From a checkpoint of a small mixture-of-experts model trained on Wikipedia: 192 cubed ReLU neurons an expert, 2 picks a token.
Below are experts of layer 9 (counted from 0) of a mixture-of-experts language model. Rows are named router (the router's row for the expert), down (a neuron's output weights, with its number) and show model dimensions 0-127. Each number is 128 + 32 x the weight over its row's rms, rounded and kept within 0 to 255. Numbers have three digits each.
Before each expert's rows: a language model's description of what the expert responds to. This comes from a sample of Wikipedia text that the model never trained on.

# expert 5
Description: Short two-letter word pieces inside longer words, mostly right after a capitalized stem, as in Te-ut-onic, Tre-as-urer, he-al-th, sche-m-e.
router:146119095089115153057119131077174144055108147157153087131177087123104158103112100129165142049177132139158129117130067090106128093198151151168089145101156144123164134153194149170172147179137123138093106125129081142137187091150123178172172161114182130094127125130103116108142198091105131154164155130127101172126094093143154153156121121173065121124123109116129112153143100200093079127106
down0:196098118107151103116131134089154101115180108174130055100150148063084112077133203148117110132190081131132136045108165145139142092123169136117143142135160153123153168143122143129117128095179214123167129157132095151136107152183138179110092066101165106161124179143111153151141143084069117121130144133120084141137147162145171082133100117135124167144110088118162155156107185210137153088124
down1:130133129116140145096151116148184078126137058070182027168136132117127145118066123114090114115156130126134133117166108085145040111164110084167098190161125177145183140144180153100182125153161108180177150107087164161137141069100142137159131102153070135116117084140148110122155130084137157145115122142186181153162160088136149125126175169102173112124135118142118122104169131140080154157091
down2:136147130144104113119151101100110099171120133139156142126128133144161093095111116068188132160194151137147136123187129152109106119114135114104138087152201094122108134156135090105079136152159125108175103159169147156166155099182143183107071161048106077154192180116078155164147136130087123073116113117146126094165143195193203107134118073149121150158102117102117158112146177170146099189136
down3:175141093119128151167116160115143180169070084160073124079112188076144113112132125136145065103155165124141139153132132076110070116102084125054100149112157105139130140161117089130173067111177167147139119145187196128111118095115081148093186124177112150166150120130162118182071107174121157198123110155161086146072175127163143115122081148105172127164112111129156147133124139136148164155164
down4:113146137158178077137117107107123111116166131153108125104119154131131083169159096097173115126074096166140093135102169147155198156121155108134116111157087168123154122158061126099141143099180168121076108185133105142151159080140126168146148171155035056131151120142063157112103170083121148190165108188073128155121082131122083148084128122145133157127159127156140148131116096047101107131185
down5:095119138123041169125140159101143189165102154120135181160122131133092115121156135083133065126188074132106118178128122150124146157052123098181120101164146144175167088171063124083136102141152144105197178120073156097084177137138166079118179143078113115108151113097124134168080085140190096137176158095103122147142143186116091125147115126138131126111172137103144075105136138128156132177132
down6:114111135152182104142090088134180145125087063108132157111176161170122204092126184140119144076131103158161077115098186154183129108121110155120151083156120129119110170162100161170112170145173099076088161101150092153150139104072175134071151107119144113104154124175172132076104117139129031092118106143154166129096099091141134138125055132147139111099138060150119180110142132132144149165107
down7:136066133074088207128131101142105096130124124211104085185129099162126147168125136099113172172122179129137149103146163060159099110174087117104169203127105096099109166168159119144138130072113107192129084048100112095135152121141172144111119089062065185094095138119117128112145080096102149154125086180112081133133126125133097118131171161112094130116112136139106117162100139156158139116110
down8:154127121173117120119101104087155067130188093181056093185163084120112133124134111135121129151095132104070188147129085105115110132098185156143169145115143120136136098088138138160150151171115127144122114181099141116115083122159155098151180111177158144098128132179133100127110143131112173122133112074082140073103153179073151107119040111181211135133132112185150140136086178114068109165158
down9:115123196129122164104076071085136130121111115170129171091139126112204104137146124118072163117067134150119132136137101112089108080184077161135135092138087119194168078106130157121069155118138144137155082076208176113176117179170096159099142040121112141095118119170120129205124133151131155128107134081164140099143121159175123156134097124092106128106091124135148141146156097177111100101163
down10:109137115205101122110110177116052178122118151120165128130117119120104152136084156117164145156143136165081093156073068147118021122117102185121125171115128124179103168100082112164138155071133107064188104181098150193125127157093115103178157118120131187106146103139120173121135141116089142133106151148146148126136112152158188155153093117164146164080162112108156106166086139114102144171087
down11:137139119148119143074133105079130084159120156104120158077101143149189161191104048135115134138139112141106155120114114090158150120130123111156086082116185166125138107107112095134146129154205107106121137178185157133119100117105179164176096072085177112183173111123136122178136061164082115129103078119105105211085145134153095154169126135120119165118056076128148146185094113107148101110142
down12:132115077080107110101087120074107138100157152084096156130127149087125154132070120129119088213145107119112116119113101155124127178101085122101089162172152191163092158133181116129132142066075150101176085161099146149101153069149146139059147137114152155127129122155123134114048140164086142115080123081090096133179107107114162059135144148117133101173167068141131139119146137189135071120178
down13:114138147152106113158134129162111152157163087140063110118145152134140103144207117109148152116071154185093067093112107162119177079158100097129140074151118188153144138160166071120100128162152169127058127171173115070156081143115138153156139147128129085132131184126184163162195180198108081131095129147205101131080110129129159129126102155152145141114168133145118080093121132130153149118179
down14:110162155139143104127141116125114145109067154124099112175114102143198127084188119104171119121122187173170139119100122097109095130152138177088162107181121139115164085083127112068141144109063164130086130000101137191097105132192147077167153113129158160087161066132122102103130109114129140092115133120104159132166156155131147071108107092158154130196149127118084145153112143129097102152134
down15:097112123122129132119142212139111132118132085105155173100107172157083162132105137132157061121096152145160100154150099191082165123141143121140138125078117111140072116079112104113151140075095093078150080099134175105158100058124198104143126177165152130192090177146112117125087171146159148166165136039117100180141153134062124146146167123140101159129161118121144104173111176087151144167104
down16:111126100080124131155120134134165143079147139182159051132096165146153124087117072140127142167090143153173073185134141148159070133125106124141099097081141131164120110156126145083100134121120167133128170095124087106163212150173105114137132199081138045143124124136076064103163094120119194169141138106105155190074095131110093077105122103108142120079107163119147138199126105117144134107153
down17:110127141135152043150097131122112120137120139060171107108043088183132129136167100057156110146179139105122106152205140066150127166088147106107193137115151144143144134123166145206173153103118149129097120150109130154127128111103132071151123110093079150164139065125146096109170080089171101125140114070142068177139167161151171147164133141117126117078137090096179126094097154144115108106108
down18:140135173069160162144131123189093147162127151133210144087106146184105175134149170132165125155148062129114122099105137101028130161176130087128054094120146167139120104150128144129118109159137122132115118123129111140166120130124133160060155069100185159089114159112146133142092116143098121130124129162048110066126116185112105155133115185072119106104195177163138136082111168149136151145091
down19:122131143146139110131157101152124134144110120155077177109059114029148107134209131181152095204105142173126133181095157131103135098147144120159087165072191101154120164090108157120114138107128097123128113147111149109127081106143150178196100130065084125119173112185094108103159164116125140134154156167165125174185130122107115140155163181135140087102134184135140155163127107129162175171175
down20:091143110123158088105134122144129133102130103157130121049177117162079107137150145083086168136119117119097142117135135207134125117163136115077166107124133141142049116139126201081127117067142116121148154160138128127082145065121088143084063107114129095093139163088136071146151078153156125168130183156098178132149123133115067177078091092138090070067133142075136114120102076075135147116170
down21:154135087093127153162106127114074133173124147065154111130037096118155164091087147077108155103131103072089118147140176110094136149058136099085121170135123076129146079148135110117094151157108119117092093036137199175111154156109122154143140142090121103138189105109138122124134101094120141149102155109105186163116114076088142122140208119076136144125099110123176089108109158088109062111115
down22:090109115127157142112100088101120136127183136140097126132104095116135136093168111136057169145184129141091089170120182149159187104062153146141137110128173142105160165138084131131184101078101146085093132120165144116163145184134159071117191165108072186172120176169116150129172130131176112132147104082152154123159150082164164084138125137076098110157117151183098127164115089096043102144120
down23:119144093123134181171133110079121096205173103141112157148069190131197166167126189150066088092167120146127110133161191157111144144133058095130153146161168105152108129137123106182154094162135122114149114059157205129120169109150140144100121106101118151146132141110150137128105167158116118095102108110208130115151147112136093093113152095175180104123125157080134159121152124136081162055170
down24:104076179130121150139143144156128163152092163204161114096122091170140057117142141089103115162130133130139117080159122175189117172210152122148141128167110133164101167118176113124176122126111181144151147094134104143055135139158170134084083173125128128094132143149060134097101115125152148121114109190131181102125134090143130119139163074118120136049153136124107079150076107152125204197114
down25:072095103136123126076109123093189091164110161078172144135060080068108125062157103121115131151081115108071160146128101131141147131071156086129109084155095177128128178073163133166110166144170132160129211181141160165114097166103097098195115155172139160177085147093095139137107100104130153156153116141125120162096136116177120090134120087097119123142096188157087116145121128125121156148081
down26:133122102052143141136107128157124160091165099156121125072072131104152156089172146150100144139105051117154162138075191091085140086106159124133200122118130121135117102150125082114091147178141123190185111115189127115106075149118179147191125102130156108121146108103079181151112132123179111116143119162083124156102135135091117071121108173114133188070133130198172141111144091086150164110092
down27:130107111104134145089146124123075100150158097134154130111096127126118096122160135116157084145098232099126122167088163072089116114099185120142176133106144104118102124113151111062126167158081123150181053133147134172132089142141169148162134168118140106059091128122174121067100087134108158100183077189096110140120117158173096088106118117111117159086094161105131158090112161198203137148131
down28:101132138162145133139080109148122165063144138095149105140117128127150114179182133160154128097091062121188189071108158144174072147132164141132104161117154182122102035183086126077142084179108123067152148119141168124105158126163140178082125097141139124171134135118102112102119138093083094139118100108083136162125073193117098089130152125122160060114127082101106138116111154175164153108073
down29:124127141123143171152186158098126124147116182178115120138174165180135194180052127107140141109156148078117152155098107099095130161147142161175130123135089108096169154167143166182128130132136161108193151119125087164179105121132126116146093129094149078124056186120076119030140134138166119148084159103185124083154151146171127081151104114134157152108165135118178133060127091138133116170155
down30:102120105149150148096150134153151173138095137171126107109131103098128127113093140123192131157106130188125100134109102146101104108148107091137140081092123080169164123100110135164118119110182099100085175120052176143095069115091149195076130115092114146102098118114126089151116104088084125146164146116122154065220199139093188162107118173093142115094148152073109183144191175172156106133121
down31:086142166181135115131139128120190081204076173134186159128114144113185156163088133128161151194121077142142143089056087102176133164154167136152151104114123151113116082100143114139106146113133147145081110148137127154124133130145111108042126106114107097076132164145106096135118115137102165102087131174193158105151111137181156089137130123047140124097144119135062104083198111080112168131160
down32:159123147082172106194128138120166153167146153065089112126066118135104079150128143126086106100121084157151171113123064096127133112144119085121157115092134111176065148111122125097200147108117114101128134103109198114121155126045189078119101123153079120072126127123177115137134067118155070158104116125107079189198145082073127145164113139091142088092159102124137175106154106124105145125139
down33:132141098084116139179120097101066167111122117120112105150146157177153170132188106127107209068101136114177112101143134095086151195101108080130087118119134157116120087149124133135121143177137133132171077092142096163165101134138119145177082049160076096133138152169136178160112105086098090148079092107095147135163103127089121072125171089134198139154141167109169110070118094074107115149110
down34:159139191132144113178119169168150093187129134148146060169073196141097177101130162146162049085095086142116071176100142116146138085112173136099135120141122102150104120127080087171109170144142134132221099140118150153094131056152121113105110141176156143166120173117107130113055098150147137156101100138155146149142120150144088141071164096109116164106135146119160096134151132166103154096187
down35:121141110117147105108144117129149143136138104069110093074128156195149120060110178166145091131108149017146166113134150104081086173145088159161110109146127138182122076163198134122055115126128113123086116129125101146121141130107140163124143116194170106193143079136099153097165108164168092161083146131150178135169121122114110136160157159164129149064182136152088182139162168148124090110131
down36:089127129092107138134106202156106145129114153166144120074124121103131119091168094114074062118137179144162185177114146185161118133154131152139114110166173121119099167135160081122209125096116068162079122112137085164140099071135141078088052098132157079122157139126181152154142122142103177172141112136147149085113157143115133138126139158140162151197112096125103078077097103157097080084169
down37:172122121121125153164121116084114122064125078135162142094146142140089094068148081200146133131072086061070125146157141108137181153118105180149161165105133135121150129139133126097144143099091139134135088093133165111130145144109170095109163122100154129166103164154148089191158137139127114124111048090136166131070121187151158110098054138059088174109174199152114117116096103154113122106068
down38:053105116113132116164147090179143161114085148152079101107126104147136099118132165186179118130128101148074118097149136108114152097122094125115153180158151128085083137156118213083084138126087127116065160078138179101141135139125109104081102176080132094183106125139113131140123107161113135090080082125057186088052141115151111175144134120122144136150136130176141105053122179174114162083127
down39:137178116112151159127106158130124071086134167116171091137124163098134147135134121100076114154128160131185092129134141084125041119096146123139108126109120119117157160126202161110100096104106102129211152076149054149084144074129070182150157121142187087138100152161154188138143116203102141090152142087136109156101160092131134095139146079119064098161083129086081120125095097150134080124122
down40:069146147152137074114142159111048175179096130096175088125196195128142135109144074158147145116104130141171148114120158063058071120130143126116162136119113130076081159187120144154144165133122139123097135111151121149153089172122158140180107130119130171090149114108119123156140134077108114128139102149105119078122063141035144118180151106169094105127205198120148132159132153161156140119132
down41:128171141097085171106134179148108142130096099156129155153176077129154171140083144098117126105054127133195110106091146123080102082144176164104143069134091131178146140127127079155140109121196150143125098173122103090143128145084125118123141099120126111133171090157101131101154130166179171173120099185170159192095109144168108136160091154151149122194138074110099074103117119149091144084214
down42:163100110080142170152100187119138131053105117135134149085100179095081125133160171079132130127077144069156128121077095119170136061096140167170128174126089153127141077135125128115110129162079105124091139169113145141111152121105121133156163164143211082146135177114081147126100161153141086186135083112137115178110125165122124123142056144128156056207153083131135096123096144111158079113152
down43:112143142144166111163073119088164080111169175146148194115112127136155120180200125179114112176103148110173155131096141127131087090137155161123106141110129139150151152112178097155090088117164173069082149127170074134078198102151118105115119153180126159107185157113144130181129118062096103124102108159127121072093146131089132086127100046104130083085138128199075090139133122111109101128127
down44:085103154126170148139136116110144162099159090134152114087077121116112154159103165148140099100136167142114092108096095158107122121071115160145126159106168071111089141131043119198133192127143057128118148159136121101083130107159096060196128165136141184164145188125102099160169178139093154109092163132153143103150127171128193106165074099119127071190091119130141141142084112118133109130061
down45:133138109044185144089186107181120110141117128143137160101100055084140148077156123154123112096108145122136125100147105102117103133167128164105086172136182068129144087155049165105117145118101095157153155187097134134075119162096166125152115077124129166116109145124102143180156185133141109111118087155142134182125130072074160074106103102075082127187097096120137143084160147167164148085141
down46:056106080112147106123107185144167130097128119097176112115167136112163204171170090093146164146173232143138141129049122105099144061090100151117167129121131116118082095169090146140146100116178132100117133185131061105130145101121103120176157148141118098135149130194093173151119149103154127121094078119162174100082174123128113106135141110050118122145112172116116099071128137124117159137133
down47:037081168052129130112131068137138104153119141137109128121165106159172153082098126154163153074091157128133128184190160162058166145115147140045174112126137158160130103154142094100133065178116112105069114166086043160092143125069143116124166090131142181112171133106159078126144095110157127156131127169115108097102128087104114114132139122092136186166101104122100119143138121113108120110143
down48:105148154120114143153142127130129128151139127118121100119067108163095180102042154082064152185117085175089129114143166110104097121099163155159176117149208127096146164161062122163134142120117120145152167169229102107113134123103121162140162115111036079112169143126093123126110110152149104118151134132198188137137109172091137144159166121154053118132116129153124111142177133125153083086132
down49:123156068102104068170157068120160111107116072131114148147126130169156114070103125151142187115136134181133091092086123150144102127135167106161160125087123098108173080137149131095101104139155097200130166165100106202124155118166114154114120106138183108107186188133150093089112115145173155150112127159087126077140149088214102106100117114085187161188102158149145135081149139172153106154149
down50:155157142101158085151123116139151181167137126108149103139163140088214146179143125161122112054098063158097193134082130173150097166090130119116157174109207115160180132135102160083120111129131145170181068162103111121155125145064099112125128118102124079115145115158135202105099138187187136173119144082121144157153132154128108105098125129130148115169147137103101180116182164167163100115168
down51:103153169093075113113065128181121139097081131134175127164178044131093149113122082138130122160191098145152180157092139139072097123150164118119116153090081114128093167092104150133092108135136068119055127153163109091103126086136139136093146135121101122153101127141172164154111136172112067139039125129162130147142055127146164057131149138161064141158155124140123110097132147062113130150091
down52:124122140168104116146119144086116156151124139111062157121140082116102105142124098161117092131154137141120197080108127122122125201114182048142108140129078162123156138121130125113138123139094192139093137184038177144141105102069116161147187147181112148092073099167152126157119151077146161089130154132106127085136093127127088125134099083129138122200116108173097144079149186112169200144179
down53:076170159088191168123126180197141175125146140174142136183107192133159150091133116083100122116119098147084147145139147101169183097147141180129108134148145123053093126131134147093115164197121101150124192104175107149126122175189156069153099087126164102162115124135111150118137138150100135154132092070115158127067134189206108110150130161107120148116094121094112116174175153164154111104108
down54:134124104048135087111085119142085140133188172101163096148106124127133077163111118149103146164147081167162173151116094132120131115080155090086106148182073098202157161168118159134106134123145068117145183095109155120142180104144074156085133129102136105089078149100188105121179142137135131175105130112143081112148144055149135071109151153089144210155143147095153099179131135152110136138082
down55:088142130072133105130056174153099145136175115171159120150164123144171116149160104156174110147118122199092131162210109115095111138115112141144090094119157188139177150118153139134125150131117119117137121118104115101131114136070096070141149150112139174129150074083062105111092143151150063108112168125163113066102182091159108179148183129133133183127137194124168128128178172062146095077137
down56:073095133111103111083118083095131109151157141102107144158129143131137089186091119168085164118141112111101201162145079155126138109087131131134138112152086097078145205115064103104150146127126140116127148130115095095136148087084152118095086172164155143152145179090151138156113098126183104081123144090173124179101135132088121141153169120079128071164181181125187178167143085156124035098148
down57:168122096164116157157080094110114125095151118157202165122150118148141112091172123076114098143130175170159170107209120102101121169187068124096154103109090089075117168136112131064127122109132134170131120085102129126119159136152104181096132157127173082063137097149158113086107097131139228121083117125148134069089100082102130148135187152113141119135089152175142096169139062127114109129139
down58:137108183165147166116115172135152142122139153161122183074152130156036148130114151120134102138143176100199119143144155168122104119152116104107105039196157103173175118110152136122142129149096152133143105206144102145208199170095136106098129108127133125121128209131113112147125122106107131214151085103145163123092093124130169113117096144140118156180148162145080135125105086154123127173179
down59:105116113213153156105167156143167138154145073122112059097073151170156173118129165176115133190083104090078155089156061123146061220157151112125139087171164138149107133150106118098167103065152154133143201136126121095121124103140139157141138092094133147132116143110128123129076068095170122113115142144134087174111180111162104140139100115110125125118120111177120113198112164154102133090162
down60:157156119154131134181124165110109133143114143137119124144134132103139193147117123106124114069126167110055126073090161119191121174126139148107107165172124110116144156164174079169132109161128123119147074114118143120117104080128045138124122179062148189168145067156107098118051157127117170091177142128136150138169184122112196165059071132112104079117132120145149165101133091080167156138162
down61:132146151160126089179135143085180201123100146148106177135129167162089091097150191086192130111163138100111170169143151148161179106187122120151116083185073146155149081103149132127090131140087100135186074136158098186175114121132167166121112116102137152133117065142194108103163151092111136132105133132137112148148100082131107143103109115110118090115121109180147131163174101136159203207144
down62:112158127125196109136110157133073130119088123130161135129148110078191094116138063174126158187146085062082149132134125125217175076109036120129153137142150155167122151117091113137168122161111126083124128069160165165110141140137113203121106136131145126191077111159197134160097144167099173145153132112120082124119134129156145145092148156142168121087100094114095208151138122146117147104136
down63:140164112030090142091135091138021159110087103174132104141076132180064121144108091132143125177140060100109163134195107117168156131129147076133150074121130168091124133176080140180075127162178124128132120164165122136109122126142125112160126123147117095155135123123116139150118109155143172166143132166116133093128103138146114067147145107156029136115166160070159148129164130112092095095135
down64:139079142177102188138092143130120109100089132208125100142120126142122158184169138146135146133126099162125140127150154100160166161129135146089076137111116140099115125112099118135161097095067122110103104166123131105201190128145085153174102166136159121139055189034092097078131119158123129085072137091135128083120163205083148079103105137136156130127133146051157130134095076114161127152155
down65:065115160092120102082153083094078142066115079134070114111141107149139149111127192096156139163102140099117099171184128150210105130119132105122125154179133142181103089094161170146126135147084083151112094170144143137109122077107162075125140164144113173082138163175138124091134166095123086187141161157197149116107137143132133159155105116151117165106146172080090115182066186100097131112151
down66:136123164153128148185134155175151113067079090200125143170088165167130151158152167140134144086093064080124100102122100185159114160138109142089142065103133149117102149092094167092135102114102114152187118086105165093078108134167196125128135097093152134185098166177133104179122122124150130109026144164155160133097142076114122146141127088157142130094117086154150158135150130118179100163160
down67:113145147146120152111081154165144101173138105096119144152113157136139172168111177138092147077101069132145169091071141145121150175149156152141126084023107146131094108111102082152137135073106121152174103154157082167121138148126131130144108124099074097134045087108117128157086148122122122163044178142074156118115096177128137171099167171144147069125158134111142100159181141062110091143153
down68:131172126093115135106126082100123105093143096114138136187072207119145082153114112077131097139133147094121142143133095092136150127079125131132110101101099145168105159073116134137135099092183150148101099155137094102145131078108111111109124088069112139092134062114087155116088068204108187141091118105229084205125104151140097080190079140102137115099153130113087126173104145157151131111160
down69:108118131068123141126141127110079085111205111139115130189184114201143092153093039093149169108128100170140114141142121127087156115092078133128094118091143127098075145139126073159150114147087088136068122109065157065174118146153083124126178111173135156151134111118125133142129103144065122126130158151117149150140111098184077169117070154095157164132073164116132158122093122061083143161136
down70:154144148046161156195141159084095142128123074195127103153125111146184072103129122116138174118107099118104137134136142104175177141043087138114155114185196179147154134133080119191109112139100141130144137165153172059128167186152100132112171199126067078157127159091128059136120113161125149104089140135104129117078123176117109099135133109134109165120110121101120087132161166122094137122117
down71:081117185066155066209132155175108059156125087153107115172126111101084091140175156055143168151129093127165164157090116113173076181092104118175128149139101111144144115145145126165141156143137125115097141151093119106116118107180116174195104122115179128170110102148047151115157082108084122102115135153116099069174108118144129160146144139086143181126129143151171122186124143134108104086153
down72:135114118197122125137093139138135076166148140142134101157121108071053114124102108084162136139157157066099068154116129079125148147127049121142143100098153113127135071135140126186147089147148091112086167107174142161148076174135220101134148156133159100146126118137111133117130127114115146119177116083087169156108148127107081099134176123201103144140124125193181152106114127122093025161111
down73:166097129090090143184150121175147089136121107110158141155121094186121078121077126151199088125085116086167104092097162102147134142171090117230145124107124190090171113111171088105099180136152121110139087154134162158102160108117127093171142128123104115104093143128128103133152080116114165108128142080190123097083097175135097135088075115119124091140089183193104155192111113133126098092165
down74:114087148170122128106095103115139113123141116141151113133133138127155126122171104211134136096094106115090106153160148141175110163090075073065181147141201173102155127109040152142169153109182142123144182058132114175132139067080168153195144113112123143105107178170141112114065118072100139139114134184133168109133157119214160154095166130148124131094122136134136126152151115117191127121138
down75:147104118204047096117134169132096123106139123110137133166125173036141141089132132109143134120098103121176137124141149127107109186113154141141096112184125077127163137068106108206142133144154096078180156181114220191101111143160096140135105141148159081094145180132111173126127131130162177170108135148131195112144117135110180190144095138125160144177120088116135169102095129151164112133104
down76:147151151138095099099099105112090144138061140122104083140168216138141205141138088093125145139156091097143085115097186119125071176119114162153156141102123153068094164144131152049127186080077114115078120130133108168137063126158146150094125140133131115147137110131121107149125113151139127128139172176129153092161150165107136111155147086127171134179093154131213075102154078128107189161177
down77:113160111145145151073102093133156152116139145113052146114103092097098177094103061095154160159125110115144166157127164101132137039178186093170135147126111129164095134094087082126062107171090142150144135100091132100158091168120126132124099157142170168138133145138128148119160063168147142117188130193124094090102119115093093146136145111121125082149126141118178052185149148136139150220137
down78:124119110127134107151172135113199106150152195079172174109100204130148148160153097219040162118114093136121164143206074123197147095113107111121142122145167133119133123141082147079129131102150098098176138114172115160099144077133069142094120120163141110098176098149128137190161112133093133137162132178116115160188170125137128160131150146109116122101092204136155126119142160105148157104149
down79:115104088143098080109092124116114120106081136145141144149126149105102103087119126107183157078139120160133157102105101140121164143074148088142133133169093148172152162093095170138111192145090154130135183073120085180184098138122091152192127095112108150134112147097093182092112117087127222124115136081049144180156119149127124198145099093156110121142105122135113150090157156148167108207068
down80:076147122154134106191115155131134125147133130112079187140085150084098169142094164134129144167072129121126175105115105148133161120138153167095130125074154119146146133189127141087136135133143146100152165161105084134118144153091162065083113126068109127110114126113122083061061116080148142098157120153140119162098088087161068097084072090126118131088155117069098188108228139119099156086084
down81:152167101156175095174110131186089154105111196119120130123110113154099132107095099099154123070165147148156090157198095141200128139121133068145095080130098105105093183174131145129161136170150107138174156151154120118174109109160167109120138131120173194137121123092155125150127143147137111107148166155129102135123141089152145116225133150148113124235071133145134160154112154085093110076066
down82:109159126157101115089099080135055092111132171182163119140106213165180049175093111142092143101091182103126133123086150098160163137159176123132112134129124139167125114123121088136106097137115123126134123144112138134158137080124108145158149157139105140151161167101084146098160197126150161166117171126080102133155167137142075107104115114107220171128067120095133139157075141082211150171149
down83:166158122124200111092090147156093131136126105120135087117158136100147074142137101093175134107130167149131135083155150152060111127161105156144074086106145151148161123123128126120055102116127144090053065127097101098146114110147174174130097143145162104160083151183148185133137061103129151115121153115048167161178119077137099111139136103111173153137036103130128049142176149151131125128100
down84:160113114128136135142121154157126166149118150112111132133083122108113148163178159091095118095098072131134083189108114176136140118116071052145111108115166096177119179156099081150090153122109215085076177127095149087128124143108019143092143104121093124152140082123100177192113178120182100090150113170120069122118114125115096141143113108142160141090132138144086053098109154142121152098098
down85:113086134116144150096106159113124159174089149154122063064144070119139129142156129150081060142173158125146148194172121115116111110148085097120148124125099162147186147158082125176166057110141149166114136123118131134134100123088162115109152100146150092107109130068146154118172153100064132151056148098124105121081132134152068153091147117105133111161176069088116150104105167070081104156042
down86:064129190122114107165117101124173162137095124139074159116114107112108086131114108164201137112138054139047170173143107177112065077173182129161162133148122146095110116134136174151150140120121119130154076148129140070127069168168101113192166166109139098110105173088132152137105129170092164111087122148137129077144147187157114150087098081106120047135159097115158119097155105135145122112112
down87:085087124157141123142166111131104096104118135095074089087139080063090122187136128099121086103105173187113082166085169112118101117114113120135119133137126164217090131069139098148152188135193182112118089135174133125170123083101147142151110073136176113157139088107127066089080105144131193166163100156127139131144142085148089103125075173096108090142089165128132149102108124100088097171132
down88:122128147141166092141135131118121141117088170159088141111151186195183151146113169097117169156137124111115111117140156128101158185166108105173138129175163131144113112164150149110149066145199100146154146088105095162152131065224155128158144162176188095154103145109145143176146164137160158117146133181117136130134136138073107151202152137129099136097187103148052143169168075141086133177141
down89:160147119140131162109166135106150175133138176082145079169130113138124092136151110150107173081126108131072135085100122113169179140146138143131105077176075095092081189164145153120067127157142181039187095126109168077144136131083097133165121145116140095136082146115097098112158161127108176141082179130083115081131093104132158125108128180133137199153178156157136149091181102144152091084162
down90:206108102083227062097112099164116102123143130104138106135115141121098156127168105107153117134161080177082139118137077165156148120086179107133091159063116144128103152141162164132120183074178146087084114142137141177060114158157151173179155125051148118129102114112134110159134137095110111082157058095091147126167097125150178112142150142150153136131090133161134167099161141120106190135127
down91:145202077111097156118086123045100121118145109142129135126172134158175094189135123172109147142147107196104074132110193141129151179125141102131140124101163097126113129068154117101136138135127184117102124122148173103177088119156165101148155143094126112136140228104123063123119156105155086170174126153099138134162168180092167116112040121191123154098151083115086141118146151162156141124128
down92:145094143143125096125109088125097143110132158120119118102116103084137076113207139161149115122147196082137111110126128124164088084091107131132078139118086154150076060076130200142120085121118112125150169083167172160116187134103111120121097133127129088019083179149127164131121099135161134157128132050152129135081103150102169067172129184164107095160132097077154110151133157161136101136160
down93:047135181138042152072096124108145136140121081050109161120128111115187131106144112110142147111078127109118095149118157116171182097067085072122171158124091126138153163079158110176097128128147129170172127080115163076153171179138109100195171177133145158131171102108131134101177178126149143139099143136150160150173173106099108129156166171106126132168136194109091137147101132131100119122142
down94:106141177198091169120172204113107153125122120114183122125123175101138046097134206146139143114093121144147084129157151093079065151079193137168162132086116152170111123075129063132137106134072103122136127142092121144102144117103085181101115156149076142128125114148120153082138165181148139096114125129177153164158107127122086136128142116172092180104149157094115114068110091152141177176113
down95:134101100142152086099093124150118169132180089162097107126099099096134121147150165093075158159099108143152146079149182091167101103136129081116146100175101112116110109192107157050198199084087092143125121101117087167099114094084165177165096097107138164135157165108185128169129118144114130135169120124106130074168107096150080118189160105140138061159131128107119113117151177076171088094132
down96:102149134116108126119191151167122093183097073127186098106106102130109147166152091083146138128165122162164167132134117125068155156098115117098182149128093117187181081151146122086127201120152117216075121146124116142136114179180164042176141054137072108121134097086113134165160103157114130144129126088147092137150097057133133164158090130112133101115150109121145134121130073106171087142118
down97:099136109127150145061126170162125103149110183156160144167145071083182078173086106082148184123145173142206107085149145162144140117097105111125138078133115081100112139114090111189144186138112130171075136118143169144075107090130167138175147136099147176204151178072098112148172110147121165085151153115102150151137097133108103133125098127075130127144104108108162080104125199120166110163111
down98:133102097161114131079109074067130079183124077115087176108124127088083086158081180114121144127128197087119146111153090108101098155154100115088100176118126090116177139148116123109119151148090078124076121098109131098149109095174104108073152081064143160164102152137153152152109133127047112154137120185137118117152149170159102182126156152133159123124192155192082135168122109086152159115077
down99:127143131127184165118165163113172078089136155148144137146103103154182144152139169117068086139157151125152044127072100119152157114065117133077118177146096138135087111152197093155097131177096101141140114134171138143052157155126090140064200133126120127104131136147112149165157081071178138133075101123116115141187128112076096121109125183138117067162106158116088168107142151122071127133143
down100:133157121084130145178184110074125133133102139127193140145173091135180136162108107093087137152138096153152179096084163193149135117135127178125111137130188067130111065081144163110120189138150091146149153146105136132106129109118139097105091062154130133158114148128167169090055160177122232160132096124098158102134125150151091084092114123146146123122108086108169144155128085153140147162206
down101:114138113083166175169113124161112056151163105191076088171138056141111119130115145133108135121083181143164170192166091150127128098130127153079131154102103115114129105124164072030105170125108108154141177126092101168151086093135069108095147129062110097115107122129071091122182166155137160117121170140106162118149149131186140130152163136120120109200112123154122131179152156162134154083129
down102:174107142093155095136120102186146129073172121071086114099138108139162136173131153178101127152132115161116111145136090127171116163133140108122094185138126134198091107160113115070098110084107132090121220082149188140084108097133198124176153175155185135144068085146137170096128109154146110184127104148082143088120114161086094126108101128180149121119118112140103148187167130186157149173141
down103:092091105121120157176128152152111165105171182183111066083168106137146137142123154163131161126118125128123091120119150064073107093146076118148080153126114137189089185097150141105100113110148128076136169147092109171145176144163144138124115203067098088153142130096089163189129142144118162163150143116122135136094119170118132148070192055060080142122122100124134150158189157152104118079114
down104:139074113150207070160185151181104108152141117095149134118107071105131123114150173155160114142146129179115142114106088068145097099119114088117132169137134093126140126114167143157153127136135143133016153077144168152109084161100138094055109134136149185083112102143161116080133121101093173183140100167101101100063130111144112106178150065119149113106146171121172184139080134117130170116111
down105:147185121191135159153108158168143098128112158156089160094127154120130123149145135148110131132141113096182074108047120097099149160143136110084178087084156084115150149147108113050086169096188103128126130125043156233206138136101130116119150135111175119098180143157160122165149161122129103163090163113109096120158128133201102122169138139103119093139153102115160095174153117151095151145140
down106:078120123118094120135149173104150038172146146089126102120144140107168174143185122113079171114110093114092154158191102104063144167063128152102169120138089184111153167154124154154127121141161167132143130112150124199149152157076191090151111133160069155172146150186117108089138140105139147096144093116104181138110095144095124121102148106127162111189138128173174163056145142114091082123155
down107:129141124143116087116145137110124140142130151108192125091061131135104128147109128157160187171133090095120164134115115137139141143138128219121132099095153122104099189146108166122121100097142106122150158184118142108180149097105146096097061202102155133153129128162180168050129157175192051075133088105070080147110162162134164122133133150113121138120122134075085149146175160130180137118206